Experts of a small language model: 9 layers, 94.4M parameters.
Below are experts of layer 6 (counted from 0) of a mixture-of-experts language model. Rows are named router (the router's row for the expert), gate (a neuron's input weights, with its number), up (a neuron's input weights, with its number), down (a neuron's output weights, with its number) and show model dimensions 256-511. Each number is 50 + 10 x the weight over its row's rms, rounded and kept within 0 to 99.
Before each expert's rows: "gets" lists some tokens that make up at least twice as much of what it gets as of all text; "comes after" lists some tokens at least twice as common just before its tokens as in all text. This comes from a sample of Wikipedia text that the model never trained on. Tokens count by the router's weight.

# expert 43
gets: " |", ";", " —;", ");", "\n ", " wid"
comes after: " ", ")", " —", " 0", "}", " JPL"
router:51 57 40 34 42 56 46 28 42 56 36 53 54 43 42 64 49 44 35 52 54 31 37 48 55 54 56 46 40 38 68 39 63 57 48 40 53 50 52 25 51 57 39 39 37 42 70 41 56 45 44 51 51 45 29 58 29 31 55 47 44 42 62 47 43 46 46 58 48 33 62 49 69 44 32 44 42 69 37 64 57 65 63 61 51 48 49 39 48 50 51 62 66 66 39 47 61 43 39 53 67 42 36 53 52 52 50 54 52 48 66 36 44 54 57 50 63 51 50 63 55 47 47 64 62 46 46 51 61 50 47 56 55 56 40 62 39 44 44 57 54 68 52 45 57 42 53 47 55 47 57 41 65 42 56 41 65 51 42 61 54 61 39 46 43 51 43 57 47 61 52 38 42 47 53 44 58 50 37 49 46 64 53 59 37 56 45 62 48 44 64 62 56 39 65 26 55 32 62 59 53 49 37 40 48 58 65 50 48 61 46 49 47 67 54 59 45 36 48 44 54 36 48 55 68 67 52 58 50 60 43 57 55 47 68 65 37 65 40 60 62 61 50 42 62 63 64 56 55 59 37 60 43 58 41 49
gate3:60 38 41 59 48 47 59 47 49 50 47 37 45 42 38 66 67 47 45 41 71 52 36 43 53 54 44 44 45 58 55 48 61 37 54 38 70 58 47 62 47 71 44 41 45 53 58 49 45 55 49 61 53 32 52 69 48 42 41 32 49 52 48 72 40 38 33 46 56 39 49 51 36 62 55 44 55 52 37 33 56 52 47 49 39 53 55 54 61 62 51 34 60 50 58 65 46 54 68 41 56 44 75 52 56 47 52 67 42 64 35 55 52 55 44 47 54 41 55 59 47 51 53 63 44 43 46 65 58 40 31 55 40 48 48 61 63 51 45 54 42 49 46 65 52 22 47 54 58 56 62 46 43 35 58 63 49 52 58 53 63 48 41 53 50 72 35 58 43 49 42 41 55 59 30 40 44 44 45 64 38 42 61 45 68 48 56 62 51 54 44 40 46 51 31 38 55 42 23 60 27 48 40 33 32 46 46 63 57 45 64 52 51 69 61 44 40 55 48 58 35 47 71 50 65 64 57 68 50 59 54 34 42 58 42 63 35 56 54 55 61 54 30 49 47 44 47 50 50 53 45 55 42 55 43 38
up3:38 49 58 44 66 50 40 73 42 45 37 49 51 52 34 35 54 41 53 43 46 70 52 41 47 40 56 46 44 53 41 41 46 55 45 54 51 53 50 30 39 53 52 49 48 47 48 49 30 33 55 28 58 62 47 59 68 39 58 58 51 63 40 44 42 54 51 40 45 62 59 41 68 38 48 61 57 45 53 55 57 46 57 47 28 41 34 41 38 54 43 53 32 50 63 46 58 69 46 37 44 60 48 47 67 44 68 54 66 53 51 59 43 66 33 61 45 63 49 48 46 37 64 64 45 46 49 66 43 43 63 36 67 45 50 36 42 34 52 48 32 58 53 43 63 34 52 46 52 49 40 33 50 53 51 43 40 51 59 50 37 53 34 44 55 49 51 66 54 44 39 48 30 45 53 18 53 65 45 45 63 71 52 41 61 55 47 49 57 57 45 62 50 52 51 45 32 53 46 36 51 36 63 49 53 66 44 34 55 51 43 53 39 51 51 68 59 55 51 43 71 38 46 53 54 56 46 46 40 38 45 48 51 69 56 52 50 53 51 41 43 56 39 39 53 56 61 45 56 48 76 43 43 73 60 63
down3:47 55 31 48 45 36 60 32 34 40 57 34 43 56 42 70 57 58 62 65 47 51 35 65 59 58 44 45 55 50 47 55 46 54 34 44 36 49 58 31 46 58 56 41 58 57 31 54 56 40 60 43 50 53 55 60 55 61 38 50 58 68 51 44 50 66 44 60 49 42 59 42 49 49 52 64 56 35 44 62 40 62 54 40 43 43 49 55 59 44 45 53 45 55 67 53 55 45 53 44 59 35 52 39 53 32 62 65 58 61 39 41 46 66 43 65 44 31 51 51 45 55 61 54 49 54 54 59 58 50 48 49 52 62 50 37 38 50 52 58 63 51 40 55 43 42 51 48 61 62 45 38 54 37 49 32 38 38 39 47 53 53 39 46 54 53 57 47 52 66 53 42 59 38 63 55 56 47 37 38 49 54 52 55 58 38 49 61 41 59 41 57 40 57 48 39 50 46 55 52 59 38 38 33 45 64 51 40 64 45 46 48 40 38 47 56 58 51 36 48 34 62 64 41 61 32 37 43 31 71 75 68 58 50 56 58 64 41 49 58 59 42 57 60 47 56 65 42 45 49 49 52 43 68 42 51
gate4:64 50 44 54 54 35 50 58 41 58 52 49 49 42 53 38 63 44 42 67 50 51 55 41 42 56 41 54 52 57 46 60 43 48 32 42 43 47 36 64 54 50 52 52 53 56 37 43 73 53 48 40 50 61 49 55 47 44 48 61 54 55 46 55 75 49 53 51 53 72 40 43 51 40 34 53 49 47 62 37 65 56 55 54 40 64 60 57 59 52 54 59 56 33 53 56 43 42 42 46 59 62 47 56 38 44 56 62 41 73 46 54 55 54 50 45 53 45 53 49 34 37 55 46 58 59 59 40 49 37 45 48 56 51 43 56 51 46 41 50 52 44 58 53 39 54 62 61 56 53 40 64 48 49 45 52 49 51 44 49 39 54 56 33 71 48 47 51 40 63 49 57 44 44 74 58 57 46 58 57 53 55 53 50 50 56 47 61 42 35 62 55 59 63 55 67 55 51 47 49 42 55 50 68 68 50 45 67 57 39 50 55 51 71 70 52 50 56 37 39 29 41 54 53 50 46 50 52 48 52 42 35 64 64 51 48 55 45 59 73 50 33 64 66 64 49 45 51 32 56 29 61 63 52 49 58
up4:79 46 49 40 57 63 60 59 53 64 36 59 53 64 62 61 57 55 53 59 59 43 54 58 29 58 47 52 63 46 62 41 59 68 58 61 37 49 63 48 54 39 68 43 51 49 39 69 51 47 43 52 61 51 53 56 53 37 46 54 53 47 44 40 48 62 47 71 47 51 52 48 41 52 41 54 48 41 59 29 43 56 59 63 48 46 50 59 57 56 60 59 62 44 64 33 44 48 47 27 58 46 27 51 58 45 54 49 55 72 49 44 62 53 55 44 49 56 64 54 41 34 54 59 45 51 49 55 50 70 40 31 65 52 54 37 54 39 44 30 49 64 64 44 41 66 69 67 47 38 52 34 56 59 45 43 72 41 64 51 60 53 45 37 71 35 50 47 51 56 44 56 34 57 52 40 58 51 53 73 48 41 41 40 47 52 59 58 49 28 52 46 64 38 64 53 61 28 66 49 68 54 38 44 55 34 38 48 52 44 63 64 44 66 28 45 37 60 53 39 47 49 72 31 69 49 52 46 50 50 41 37 67 53 47 37 39 38 43 64 62 57 44 45 64 52 61 52 56 56 42 60 56 53 68 40
down4:47 47 63 36 48 37 72 55 29 64 55 44 49 50 63 51 46 50 44 53 56 49 52 54 59 39 39 46 43 43 51 62 41 51 57 42 44 42 56 68 70 46 30 34 51 36 46 58 53 66 57 51 51 49 59 61 44 54 48 38 23 58 56 57 48 46 42 35 52 72 44 34 69 47 55 44 59 59 29 42 45 43 67 37 52 47 41 40 55 50 58 49 37 67 49 54 58 70 43 45 51 39 40 42 70 26 45 36 37 63 69 61 55 34 67 47 45 47 41 34 45 41 39 50 48 68 57 41 66 51 20 45 53 55 65 39 63 61 62 49 47 53 48 33 54 57 46 48 40 48 60 29 38 45 44 56 47 63 54 57 58 64 42 46 55 55 39 59 61 52 27 57 52 52 60 54 54 52 55 70 49 57 66 47 56 56 42 59 53 39 54 60 24 39 52 50 46 30 55 47 42 52 40 46 50 45 58 57 58 45 50 45 41 59 56 41 61 56 55 51 72 45 53 58 40 61 62 39 59 65 54 55 45 53 41 41 47 67 49 43 66 54 26 52 50 45 39 47 49 56 39 36 64 63 47 58
gate5:47 66 59 40 58 57 57 49 44 52 49 58 50 53 59 67 65 66 54 56 47 45 41 48 45 69 61 48 52 59 47 48 63 74 40 45 52 41 46 56 49 66 55 54 37 52 42 30 31 55 63 54 44 51 71 75 53 70 50 39 57 43 72 74 56 33 50 55 60 40 47 48 41 48 61 33 38 33 51 50 56 44 57 64 45 61 59 67 40 50 35 55 43 31 43 38 58 57 41 41 41 51 47 41 53 43 44 59 61 63 49 37 49 66 48 46 34 39 50 36 63 27 44 31 41 49 38 29 59 35 52 50 59 45 48 59 41 36 45 52 43 49 48 53 54 41 38 49 53 51 51 68 37 47 45 34 53 48 62 56 64 58 50 46 58 30 45 73 54 43 47 38 41 49 52 61 40 65 49 62 52 54 45 55 53 26 37 54 55 50 55 51 51 70 58 41 51 67 54 45 43 66 38 46 45 42 21 53 50 47 49 50 40 46 67 53 62 48 50 63 67 77 41 62 47 58 65 36 59 48 49 64 46 40 34 69 44 64 50 46 43 64 35 65 53 57 36 35 30 49 53 55 48 51 35 53
up5:39 31 62 51 44 32 56 56 38 55 54 49 45 40 49 56 63 52 40 58 71 53 46 40 48 34 50 38 59 40 51 34 46 59 42 33 50 55 52 49 20 61 54 30 51 54 37 53 50 72 48 56 42 37 45 52 30 66 47 43 65 45 57 65 41 50 64 48 51 41 55 44 43 54 47 32 39 64 45 52 56 44 69 52 59 62 62 42 37 44 29 40 34 47 58 55 50 44 52 51 40 63 39 43 42 48 45 54 63 58 64 55 61 47 70 54 30 48 59 51 54 59 58 28 36 77 47 45 64 36 52 61 66 55 52 46 42 34 55 55 50 41 51 73 50 69 34 45 46 43 65 49 47 44 58 41 56 47 47 39 52 61 59 35 65 56 45 60 46 47 58 55 53 57 44 41 43 66 59 56 44 38 44 62 51 40 49 43 51 60 49 46 41 62 49 50 34 51 52 55 41 63 61 29 45 62 51 52 63 56 43 40 47 34 49 51 60 41 55 54 51 57 52 53 42 64 63 42 45 48 43 39 56 56 49 47 45 50 41 57 41 65 36 54 49 51 34 52 48 51 56 39 49 43 71 56
down5:32 45 43 55 56 49 58 42 48 42 59 36 45 53 47 45 44 61 55 64 47 45 48 46 58 39 71 65 34 30 43 68 64 65 49 54 44 56 44 45 34 60 32 48 44 31 50 63 46 47 48 69 42 29 24 58 56 53 30 58 49 52 48 74 42 42 45 52 34 48 28 48 53 41 52 46 42 23 36 51 62 39 32 37 31 42 75 60 45 55 47 60 41 52 53 42 46 46 55 55 52 54 48 40 42 58 56 63 56 50 56 51 53 49 31 46 36 53 42 38 42 45 51 46 44 36 41 50 54 69 53 59 36 43 45 57 35 63 41 39 33 22 51 37 38 45 74 52 53 58 48 43 57 57 48 62 27 47 49 52 48 52 53 60 45 52 49 62 45 60 55 61 50 46 43 46 43 56 45 56 49 38 58 57 49 62 39 44 54 62 72 34 59 57 64 49 55 45 54 52 45 52 31 52 59 53 55 60 32 51 47 53 40 48 54 39 49 28 69 52 54 56 48 57 56 55 54 48 46 57 48 48 50 59 28 52 45 40 50 51 42 39 49 41 51 54 42 45 43 48 50 65 63 45 62 47
gate6:51 43 62 54 30 36 44 72 52 49 51 52 52 57 47 56 46 48 46 51 35 46 36 56 45 44 68 52 60 55 49 60 51 53 29 46 52 50 38 47 43 53 60 45 49 58 60 51 47 57 61 59 52 55 48 52 44 38 36 61 39 49 62 59 42 32 45 56 56 44 55 50 57 45 50 43 57 32 65 44 45 34 45 69 54 37 54 51 50 68 51 43 47 31 48 55 32 42 65 55 43 38 51 38 56 43 65 62 51 46 65 51 65 48 61 71 61 47 41 58 49 40 27 54 47 41 67 42 67 37 45 50 56 61 31 31 53 49 50 47 49 58 34 42 61 43 48 50 49 54 40 57 67 53 51 64 44 65 40 54 32 50 53 34 46 45 33 55 50 36 37 41 37 63 37 70 65 45 33 65 53 64 25 59 65 41 58 54 53 51 57 53 41 31 66 49 52 52 43 50 39 34 56 64 39 52 51 56 50 44 41 52 60 49 47 52 54 48 65 52 51 61 45 67 65 50 56 51 42 51 58 34 28 47 55 60 51 47 51 44 49 46 52 53 59 56 37 69 56 44 46 42 42 49 37 45
up6:56 57 62 61 45 36 48 60 58 56 44 55 43 55 43 36 49 54 50 62 58 47 49 62 65 51 55 49 44 56 60 44 58 50 36 67 44 48 46 48 47 51 64 31 34 52 50 75 47 61 64 48 70 53 58 61 54 46 60 71 40 57 44 41 42 64 60 75 63 56 54 43 60 43 62 47 66 62 51 60 55 51 54 45 58 49 28 28 56 58 56 45 55 58 45 46 43 37 55 59 50 56 58 44 39 51 58 57 44 37 64 52 26 43 44 62 47 44 57 52 42 50 32 59 34 53 43 63 45 44 61 50 56 54 37 42 54 50 45 46 44 52 58 46 58 50 37 49 49 41 19 62 69 72 46 48 49 49 45 51 55 51 45 57 41 48 48 59 50 41 41 43 36 73 48 62 58 55 42 46 49 56 35 52 48 58 66 61 73 52 47 76 61 53 41 54 49 57 51 50 48 55 57 21 52 52 56 50 37 37 43 46 56 33 51 55 58 49 39 33 40 69 47 61 44 52 66 46 59 65 54 50 57 61 59 44 69 42 53 46 49 62 35 39 66 51 41 45 58 43 38 37 38 51 50 62
down6:52 38 72 58 65 43 31 44 40 66 34 56 43 29 46 38 48 61 48 36 54 66 53 52 57 51 47 53 52 57 73 50 48 50 60 47 36 59 57 63 34 50 66 19 67 43 64 47 38 55 43 34 52 57 60 47 55 36 48 49 67 59 48 48 51 66 40 46 43 40 59 46 61 48 44 54 49 63 47 59 53 38 71 47 51 57 39 55 66 58 50 64 51 45 52 56 47 54 51 42 57 65 41 44 51 54 53 50 46 54 36 57 63 40 51 51 53 35 37 53 44 51 47 53 42 49 43 61 63 50 51 80 70 52 46 41 37 57 62 37 40 40 50 43 35 52 45 37 62 79 49 61 44 28 54 35 60 41 63 43 49 39 44 30 53 42 46 62 40 48 47 60 45 56 53 48 61 45 57 52 38 52 35 54 64 59 48 42 35 46 44 62 52 46 51 48 59 64 55 42 37 30 37 47 43 49 57 62 44 50 24 51 45 57 44 52 59 53 76 56 48 38 40 39 57 44 54 73 50 39 50 55 55 52 43 47 48 38 35 46 43 44 72 71 64 52 64 41 44 58 54 37 59 54 52 63
gate7:60 68 50 64 54 45 48 35 44 35 42 42 57 40 53 46 52 47 52 51 45 65 46 47 48 48 69 54 43 36 52 84 51 40 49 53 40 56 51 59 62 42 58 38 43 45 57 68 53 55 60 40 36 50 64 55 43 49 63 68 63 41 58 50 58 53 54 54 43 54 35 63 44 34 57 52 70 62 62 44 57 56 55 45 41 39 54 48 67 46 37 39 49 55 42 30 62 36 53 42 59 48 59 38 49 32 64 59 69 40 49 51 46 45 50 36 46 35 52 49 59 54 56 32 44 37 44 49 61 40 40 35 65 59 24 43 53 48 53 53 48 47 39 65 54 62 56 36 48 35 36 41 50 52 54 28 42 41 57 54 44 47 39 50 54 41 69 47 47 54 42 42 53 43 62 53 42 69 64 48 30 57 42 81 48 45 59 54 53 57 46 52 45 44 34 58 42 44 36 53 55 52 53 63 48 49 49 43 53 32 47 32 54 50 53 41 54 55 66 57 41 49 42 46 30 41 53 70 54 59 42 63 35 42 47 36 63 42 58 51 36 48 39 58 51 52 59 32 56 57 46 71 52 46 41 60
up7:68 48 36 47 49 41 49 44 54 46 37 48 71 60 41 30 45 56 29 47 61 44 50 59 64 56 43 46 56 53 39 36 50 56 45 47 52 48 68 52 44 59 57 54 51 44 55 62 58 33 42 51 51 47 42 53 32 43 57 27 43 65 63 56 54 44 45 38 38 49 55 45 43 38 62 41 59 29 42 62 62 54 38 55 54 49 39 63 53 56 33 65 49 56 47 72 58 53 72 59 54 52 45 61 64 35 39 44 50 45 48 46 55 41 37 40 39 48 58 63 73 42 55 55 76 57 68 56 54 36 54 56 22 46 55 45 58 63 48 49 68 37 60 51 64 45 38 64 46 60 52 55 58 32 48 44 31 57 60 54 25 54 40 46 35 48 48 59 42 55 45 47 48 53 53 46 70 42 31 37 55 45 68 37 41 51 40 23 38 56 39 53 57 36 34 48 52 28 51 36 64 44 53 37 59 52 32 50 39 59 48 38 33 22 44 53 54 34 53 63 61 71 65 51 54 48 55 36 54 47 46 58 63 59 29 47 46 58 46 57 58 42 44 31 62 56 61 65 43 35 48 55 55 66 53 47
down7:45 49 52 48 29 45 32 72 57 50 63 47 59 50 36 45 39 37 55 42 43 52 43 60 48 44 46 72 40 39 55 36 48 50 48 53 53 44 33 53 40 60 48 56 42 62 52 55 67 64 57 46 52 54 52 50 37 53 50 36 56 70 71 61 50 46 47 52 47 52 77 69 47 52 41 38 54 60 61 38 32 45 39 55 58 48 42 42 50 65 60 49 42 42 35 58 52 36 65 46 46 55 71 44 51 36 47 38 64 51 53 56 51 52 51 48 55 48 49 49 46 52 38 61 59 42 55 43 51 82 60 55 47 48 34 45 39 60 62 41 46 48 48 51 46 53 50 58 64 50 38 72 53 46 42 70 59 48 51 51 35 64 62 54 68 72 32 52 50 44 43 36 46 51 40 43 69 46 59 37 63 36 65 68 32 39 49 21 52 69 53 60 26 43 58 62 49 59 34 37 70 47 43 60 51 43 46 53 43 59 66 54 60 56 35 53 39 52 62 50 49 55 59 25 39 38 56 48 52 53 49 46 48 46 44 36 32 52 38 51 55 56 43 43 33 52 50 30 56 49 55 53 48 57 35 43
gate8:60 68 40 60 55 56 47 59 64 47 76 62 64 38 47 55 73 51 46 53 33 60 47 44 49 54 32 38 70 48 55 50 40 41 43 66 39 64 52 55 49 48 59 42 56 52 58 47 50 37 54 59 46 39 74 57 58 47 46 48 36 60 58 37 45 65 73 62 67 36 54 56 71 40 46 56 54 62 53 66 43 34 48 46 32 53 43 65 51 54 51 57 62 49 41 57 45 50 61 46 34 50 48 47 55 50 40 41 41 48 45 58 38 44 69 50 49 52 42 51 46 45 55 50 32 39 58 38 30 49 50 45 56 58 53 49 59 34 54 54 47 45 69 56 51 56 53 64 48 83 27 44 56 70 44 42 57 47 33 36 56 52 63 52 54 56 54 52 55 62 56 42 66 47 70 70 54 56 58 62 43 47 41 52 57 49 48 74 49 33 43 41 26 44 51 63 44 67 33 40 43 49 47 37 60 39 44 44 50 57 45 45 45 37 49 42 48 63 50 54 51 37 49 55 59 51 61 39 59 47 59 49 48 48 78 46 56 44 50 49 51 52 59 38 67 49 52 50 42 47 42 45 71 36 57 36
up8:57 63 57 57 39 38 52 45 47 57 46 62 44 49 54 34 58 35 63 47 38 58 57 61 56 57 66 48 51 57 72 58 39 60 58 66 46 39 49 79 45 45 48 59 61 15 56 62 52 57 62 49 55 45 48 50 51 57 53 61 55 39 43 36 36 69 39 60 49 57 45 52 34 49 57 39 48 50 41 59 46 45 38 40 59 48 61 50 56 46 48 56 50 48 40 66 62 45 56 52 47 67 62 38 68 60 54 39 44 58 67 41 45 64 47 48 45 51 54 43 60 43 60 51 47 59 64 57 45 56 48 58 47 48 64 47 54 47 40 53 35 33 75 52 51 44 55 45 61 58 57 53 57 67 49 56 59 44 49 51 51 46 60 43 42 55 64 24 36 63 63 64 49 69 38 47 41 51 47 64 51 59 65 44 66 30 34 69 48 36 59 49 49 55 33 50 52 30 54 54 54 57 52 64 54 49 65 41 47 61 53 30 50 42 35 53 47 37 37 54 42 54 42 42 59 53 46 53 37 59 35 45 32 68 24 50 56 43 46 71 26 48 54 51 52 33 51 58 56 52 64 51 55 31 63 56
down8:56 40 40 49 47 49 44 36 54 53 58 57 61 46 54 45 54 48 43 50 54 24 46 51 49 52 45 52 56 72 71 31 53 41 56 50 52 54 44 48 51 65 51 38 63 63 42 62 61 40 43 59 55 62 57 45 63 41 67 49 61 62 69 51 47 36 60 49 48 62 47 47 47 49 51 49 59 54 50 37 40 61 63 53 37 49 57 47 42 54 50 45 59 54 52 55 49 50 45 43 41 54 53 54 64 35 49 55 57 64 58 49 39 50 60 51 55 61 55 64 27 66 55 58 53 45 50 54 31 60 35 46 57 44 40 71 61 46 61 49 35 62 60 73 71 49 46 48 49 37 45 52 47 39 67 49 73 68 35 58 49 52 55 42 50 39 50 35 45 46 46 60 54 64 48 54 52 40 42 47 42 26 49 55 33 48 53 57 54 36 59 47 37 48 64 51 41 50 45 40 33 34 43 40 51 60 37 34 43 55 35 73 38 54 46 57 54 32 47 42 47 36 65 48 44 56 38 52 39 58 57 40 41 57 36 30 52 61 55 50 42 49 70 60 52 45 45 56 51 52 58 70 53 52 42 39
gate9:52 49 45 37 46 72 76 52 57 49 40 40 43 30 64 53 43 69 62 52 34 32 37 53 39 50 51 67 43 60 45 33 50 41 57 30 60 50 41 47 65 59 59 54 60 40 45 42 58 62 47 34 43 51 53 53 54 39 43 60 49 63 49 53 50 48 65 48 48 46 52 36 29 55 39 48 42 40 47 58 49 53 52 50 50 44 43 50 60 52 45 57 45 60 51 55 55 25 55 60 67 66 61 33 41 53 62 47 46 58 53 58 43 70 62 42 51 31 41 59 41 47 56 46 51 57 37 60 43 61 52 48 47 52 57 42 34 65 47 53 68 57 45 58 55 62 49 28 61 34 44 22 50 53 47 51 66 46 68 41 55 61 45 49 52 67 47 69 67 42 58 41 39 42 48 61 51 41 59 47 49 42 50 60 55 61 47 55 50 39 52 44 60 55 34 46 58 64 41 42 53 52 54 78 47 43 50 42 36 38 43 48 54 61 46 60 52 33 35 45 61 42 48 52 41 54 48 38 46 51 48 53 50 40 52 53 45 45 46 37 56 46 42 62 47 64 54 65 59 55 42 63 38 63 56 60
up9:34 43 40 53 52 42 62 48 58 49 37 27 48 38 55 56 42 42 32 55 34 68 42 53 48 45 72 65 39 40 57 38 16 43 43 60 54 57 34 54 51 55 44 47 56 34 51 46 54 31 56 49 51 48 44 53 40 42 53 42 52 51 55 56 62 33 47 39 47 55 51 47 66 42 58 34 61 43 42 54 39 53 60 46 53 49 54 42 22 55 45 53 60 53 55 46 50 38 59 39 53 30 43 40 50 54 37 42 43 62 54 41 50 67 61 53 44 27 62 62 31 52 61 56 43 45 54 55 41 53 34 46 35 45 48 56 50 65 52 44 56 50 32 57 65 54 71 48 56 54 32 39 66 54 62 41 49 45 51 43 43 62 51 33 53 50 27 58 51 55 48 54 46 63 44 62 36 37 45 40 32 53 49 48 32 46 47 62 41 52 64 30 49 56 42 42 42 62 64 36 49 69 46 56 31 63 61 54 32 61 48 37 34 25 20 51 31 42 43 53 45 57 34 44 61 49 81 36 64 51 64 39 52 59 48 44 43 64 46 52 47 46 47 45 30 51 49 59 55 53 40 50 60 48 55 57
down9:71 50 57 53 61 31 65 67 43 46 56 47 61 44 51 56 27 58 39 51 32 45 62 56 44 43 60 45 31 67 47 31 41 50 52 51 41 40 51 51 51 50 53 45 49 48 63 57 58 47 50 44 50 56 55 69 48 43 34 51 60 58 71 36 45 58 45 46 57 55 43 61 64 45 55 62 49 37 47 62 71 55 53 57 60 52 59 46 51 54 46 41 37 48 33 51 49 46 59 55 40 62 58 65 39 45 49 53 38 59 72 51 60 54 56 56 57 46 32 60 69 39 46 43 43 53 55 53 57 44 63 59 63 55 37 58 38 65 63 30 39 64 45 50 44 46 52 28 50 52 44 50 49 66 53 38 47 55 47 51 51 64 75 39 57 48 57 63 40 66 33 43 36 63 53 46 56 49 54 56 28 48 53 52 36 64 48 41 54 33 64 49 58 52 62 43 44 62 47 68 52 57 61 48 60 45 66 65 36 67 49 40 68 32 66 49 36 66 54 43 73 55 44 56 65 49 46 42 65 41 51 47 48 41 60 64 58 42 28 62 31 45 34 60 55 53 56 45 53 56 41 65 49 25 43 62
gate10:52 46 49 25 46 55 49 45 66 45 22 51 45 50 45 52 42 56 54 48 65 51 51 44 39 41 29 54 71 56 51 62 66 48 65 48 48 45 60 44 47 30 68 54 29 54 43 31 50 65 52 40 65 51 56 68 57 40 54 63 43 67 68 25 45 59 48 70 32 67 65 51 58 38 65 46 55 53 58 67 44 46 60 54 42 53 37 63 38 74 51 46 48 47 61 67 44 52 29 57 51 64 45 56 42 51 51 50 46 48 45 68 47 52 43 56 31 39 54 59 54 72 51 57 44 41 66 55 34 70 42 41 50 68 40 53 63 45 36 53 35 44 44 40 54 64 52 44 38 52 49 44 59 56 53 56 60 36 38 50 64 43 44 48 45 48 58 31 60 75 50 57 31 45 55 37 49 47 50 37 37 49 44 69 52 62 46 52 49 57 42 46 64 62 50 55 53 44 32 40 35 49 57 36 71 58 54 54 53 44 51 47 67 51 55 62 62 45 50 62 30 53 38 70 66 52 49 68 54 75 76 57 51 52 59 33 36 44 43 40 28 59 52 38 44 56 39 49 55 39 54 52 50 46 50 43
up10:57 47 73 44 56 32 46 47 53 45 54 48 49 65 59 51 43 34 45 35 57 46 56 54 55 63 39 46 57 33 47 50 39 48 45 29 63 58 65 68 39 56 52 43 73 47 49 55 45 45 48 55 59 59 46 51 54 59 56 50 41 47 52 49 39 65 51 42 41 32 63 51 41 43 30 43 63 54 54 36 41 41 50 43 63 53 41 45 54 26 43 54 53 52 50 50 48 57 48 31 52 45 57 40 34 52 48 53 63 68 48 49 66 42 52 51 36 57 60 42 48 65 71 44 60 41 35 35 53 49 41 47 57 56 43 41 59 45 71 47 60 62 45 52 47 53 34 59 58 56 39 63 40 30 50 52 54 47 67 70 39 46 33 50 56 37 45 49 67 36 60 53 47 50 64 59 53 60 56 56 62 60 49 37 56 49 74 60 57 27 44 35 39 52 65 45 57 64 68 52 36 53 41 60 48 55 52 64 60 47 46 57 20 45 52 48 73 47 42 51 43 41 59 54 52 51 36 51 40 62 51 37 56 53 45 54 50 53 48 53 65 51 54 48 51 58 68 48 62 37 55 43 50 63 61 57
down10:45 49 42 51 26 59 52 56 55 36 74 59 37 56 43 51 52 39 57 58 43 58 54 56 60 58 47 49 50 50 38 25 64 36 36 46 46 56 50 42 31 59 54 52 41 63 53 49 47 47 62 52 56 43 46 47 56 57 53 50 42 49 48 62 48 45 41 56 44 65 65 61 43 63 64 51 51 37 36 49 48 62 56 61 51 40 47 52 60 48 56 45 49 60 53 46 45 50 47 53 62 49 37 50 49 61 53 41 42 43 49 42 52 53 57 33 31 43 67 59 49 47 32 43 48 44 53 50 44 41 55 45 66 53 56 60 46 44 53 70 36 49 40 49 51 51 68 55 33 52 44 42 34 60 53 39 54 50 62 45 63 55 58 52 41 48 55 60 24 42 65 44 40 40 49 39 53 56 46 43 48 34 48 55 53 39 52 56 53 41 51 39 46 33 57 49 52 31 43 46 64 59 60 37 43 53 59 50 44 45 45 58 37 66 39 43 65 36 50 41 57 44 64 64 33 72 50 49 42 52 62 46 42 58 54 41 63 61 50 43 40 37 48 42 40 40 57 69 72 35 51 36 58 64 34 59
gate11:58 32 49 60 50 61 53 61 49 40 52 39 51 60 55 47 60 46 53 53 55 36 42 78 51 55 43 45 43 57 54 43 48 66 66 40 54 55 46 31 50 49 50 39 63 74 49 43 64 68 48 60 41 58 64 49 57 67 53 56 41 70 48 39 48 49 52 47 57 54 51 52 37 58 57 39 48 57 41 51 48 36 46 41 34 47 45 48 47 57 60 65 53 41 57 65 40 54 58 37 40 51 56 65 42 43 53 59 27 40 55 54 37 51 65 42 59 56 55 55 46 60 51 65 58 55 55 55 57 45 53 57 52 59 59 36 61 47 59 26 48 58 49 41 46 56 38 55 49 52 75 45 65 52 57 49 66 49 59 42 58 50 46 42 57 38 42 52 53 61 47 34 64 55 36 61 43 60 49 56 62 50 37 52 62 59 49 55 49 61 31 63 33 39 64 50 41 54 31 56 54 51 45 48 76 29 34 57 51 51 28 67 62 55 50 46 39 47 52 46 43 41 50 54 46 45 72 40 45 53 50 58 58 36 42 45 55 65 54 56 73 47 62 71 39 47 51 51 35 49 51 46 46 52 65 56
up11:53 33 54 37 27 68 71 57 61 39 42 58 49 54 53 52 59 48 71 58 60 51 58 53 61 70 45 43 32 51 57 58 59 42 48 47 33 67 46 38 51 42 60 27 44 56 56 22 35 45 34 58 45 61 46 53 65 38 53 43 36 63 52 52 48 53 53 49 49 68 54 52 66 54 58 58 33 43 44 56 59 68 55 54 19 42 49 52 38 61 56 66 42 50 63 58 47 52 57 56 53 27 58 46 43 52 39 44 37 47 47 59 54 53 55 36 54 52 43 54 48 53 61 51 61 56 53 53 57 70 46 53 53 65 51 72 51 44 66 54 52 52 52 46 47 33 51 41 31 57 55 46 25 28 28 35 43 55 64 46 59 46 42 54 59 46 41 37 59 69 56 46 55 64 41 52 44 54 33 61 34 55 35 64 55 56 55 64 49 53 41 68 35 33 62 43 49 40 46 39 29 58 44 44 84 62 54 63 41 58 36 55 63 33 42 38 47 46 46 40 42 35 45 52 55 57 51 44 30 49 53 58 58 79 38 41 52 51 36 42 63 39 42 63 38 51 50 39 51 61 61 49 41 29 33 60
down11:68 40 50 56 37 52 26 43 51 38 44 60 40 47 44 42 51 40 47 47 53 51 41 51 54 67 37 56 60 45 54 69 60 55 46 56 43 40 46 36 73 36 43 47 54 56 50 53 63 36 35 53 58 52 41 61 42 37 52 57 46 48 46 63 54 32 56 54 45 62 60 59 48 47 51 45 47 60 52 58 47 54 39 55 53 63 42 67 56 50 50 57 40 46 44 46 58 55 49 43 52 51 57 40 57 57 68 52 46 44 63 59 45 74 39 54 49 63 51 45 70 57 50 30 49 43 44 50 55 52 32 64 60 42 65 55 43 37 60 52 64 34 57 62 34 45 67 50 62 37 44 67 48 65 58 52 34 59 46 52 63 50 31 43 51 61 28 83 59 29 72 50 45 37 58 50 46 70 35 65 71 63 43 41 43 67 36 46 72 39 43 60 45 57 60 41 44 50 59 40 66 59 37 61 48 59 46 42 51 53 57 54 59 45 48 54 50 58 59 52 32 45 61 42 43 36 47 57 62 54 59 68 43 40 64 44 68 54 52 68 55 44 47 45 54 43 58 56 40 29 43 57 57 46 42 34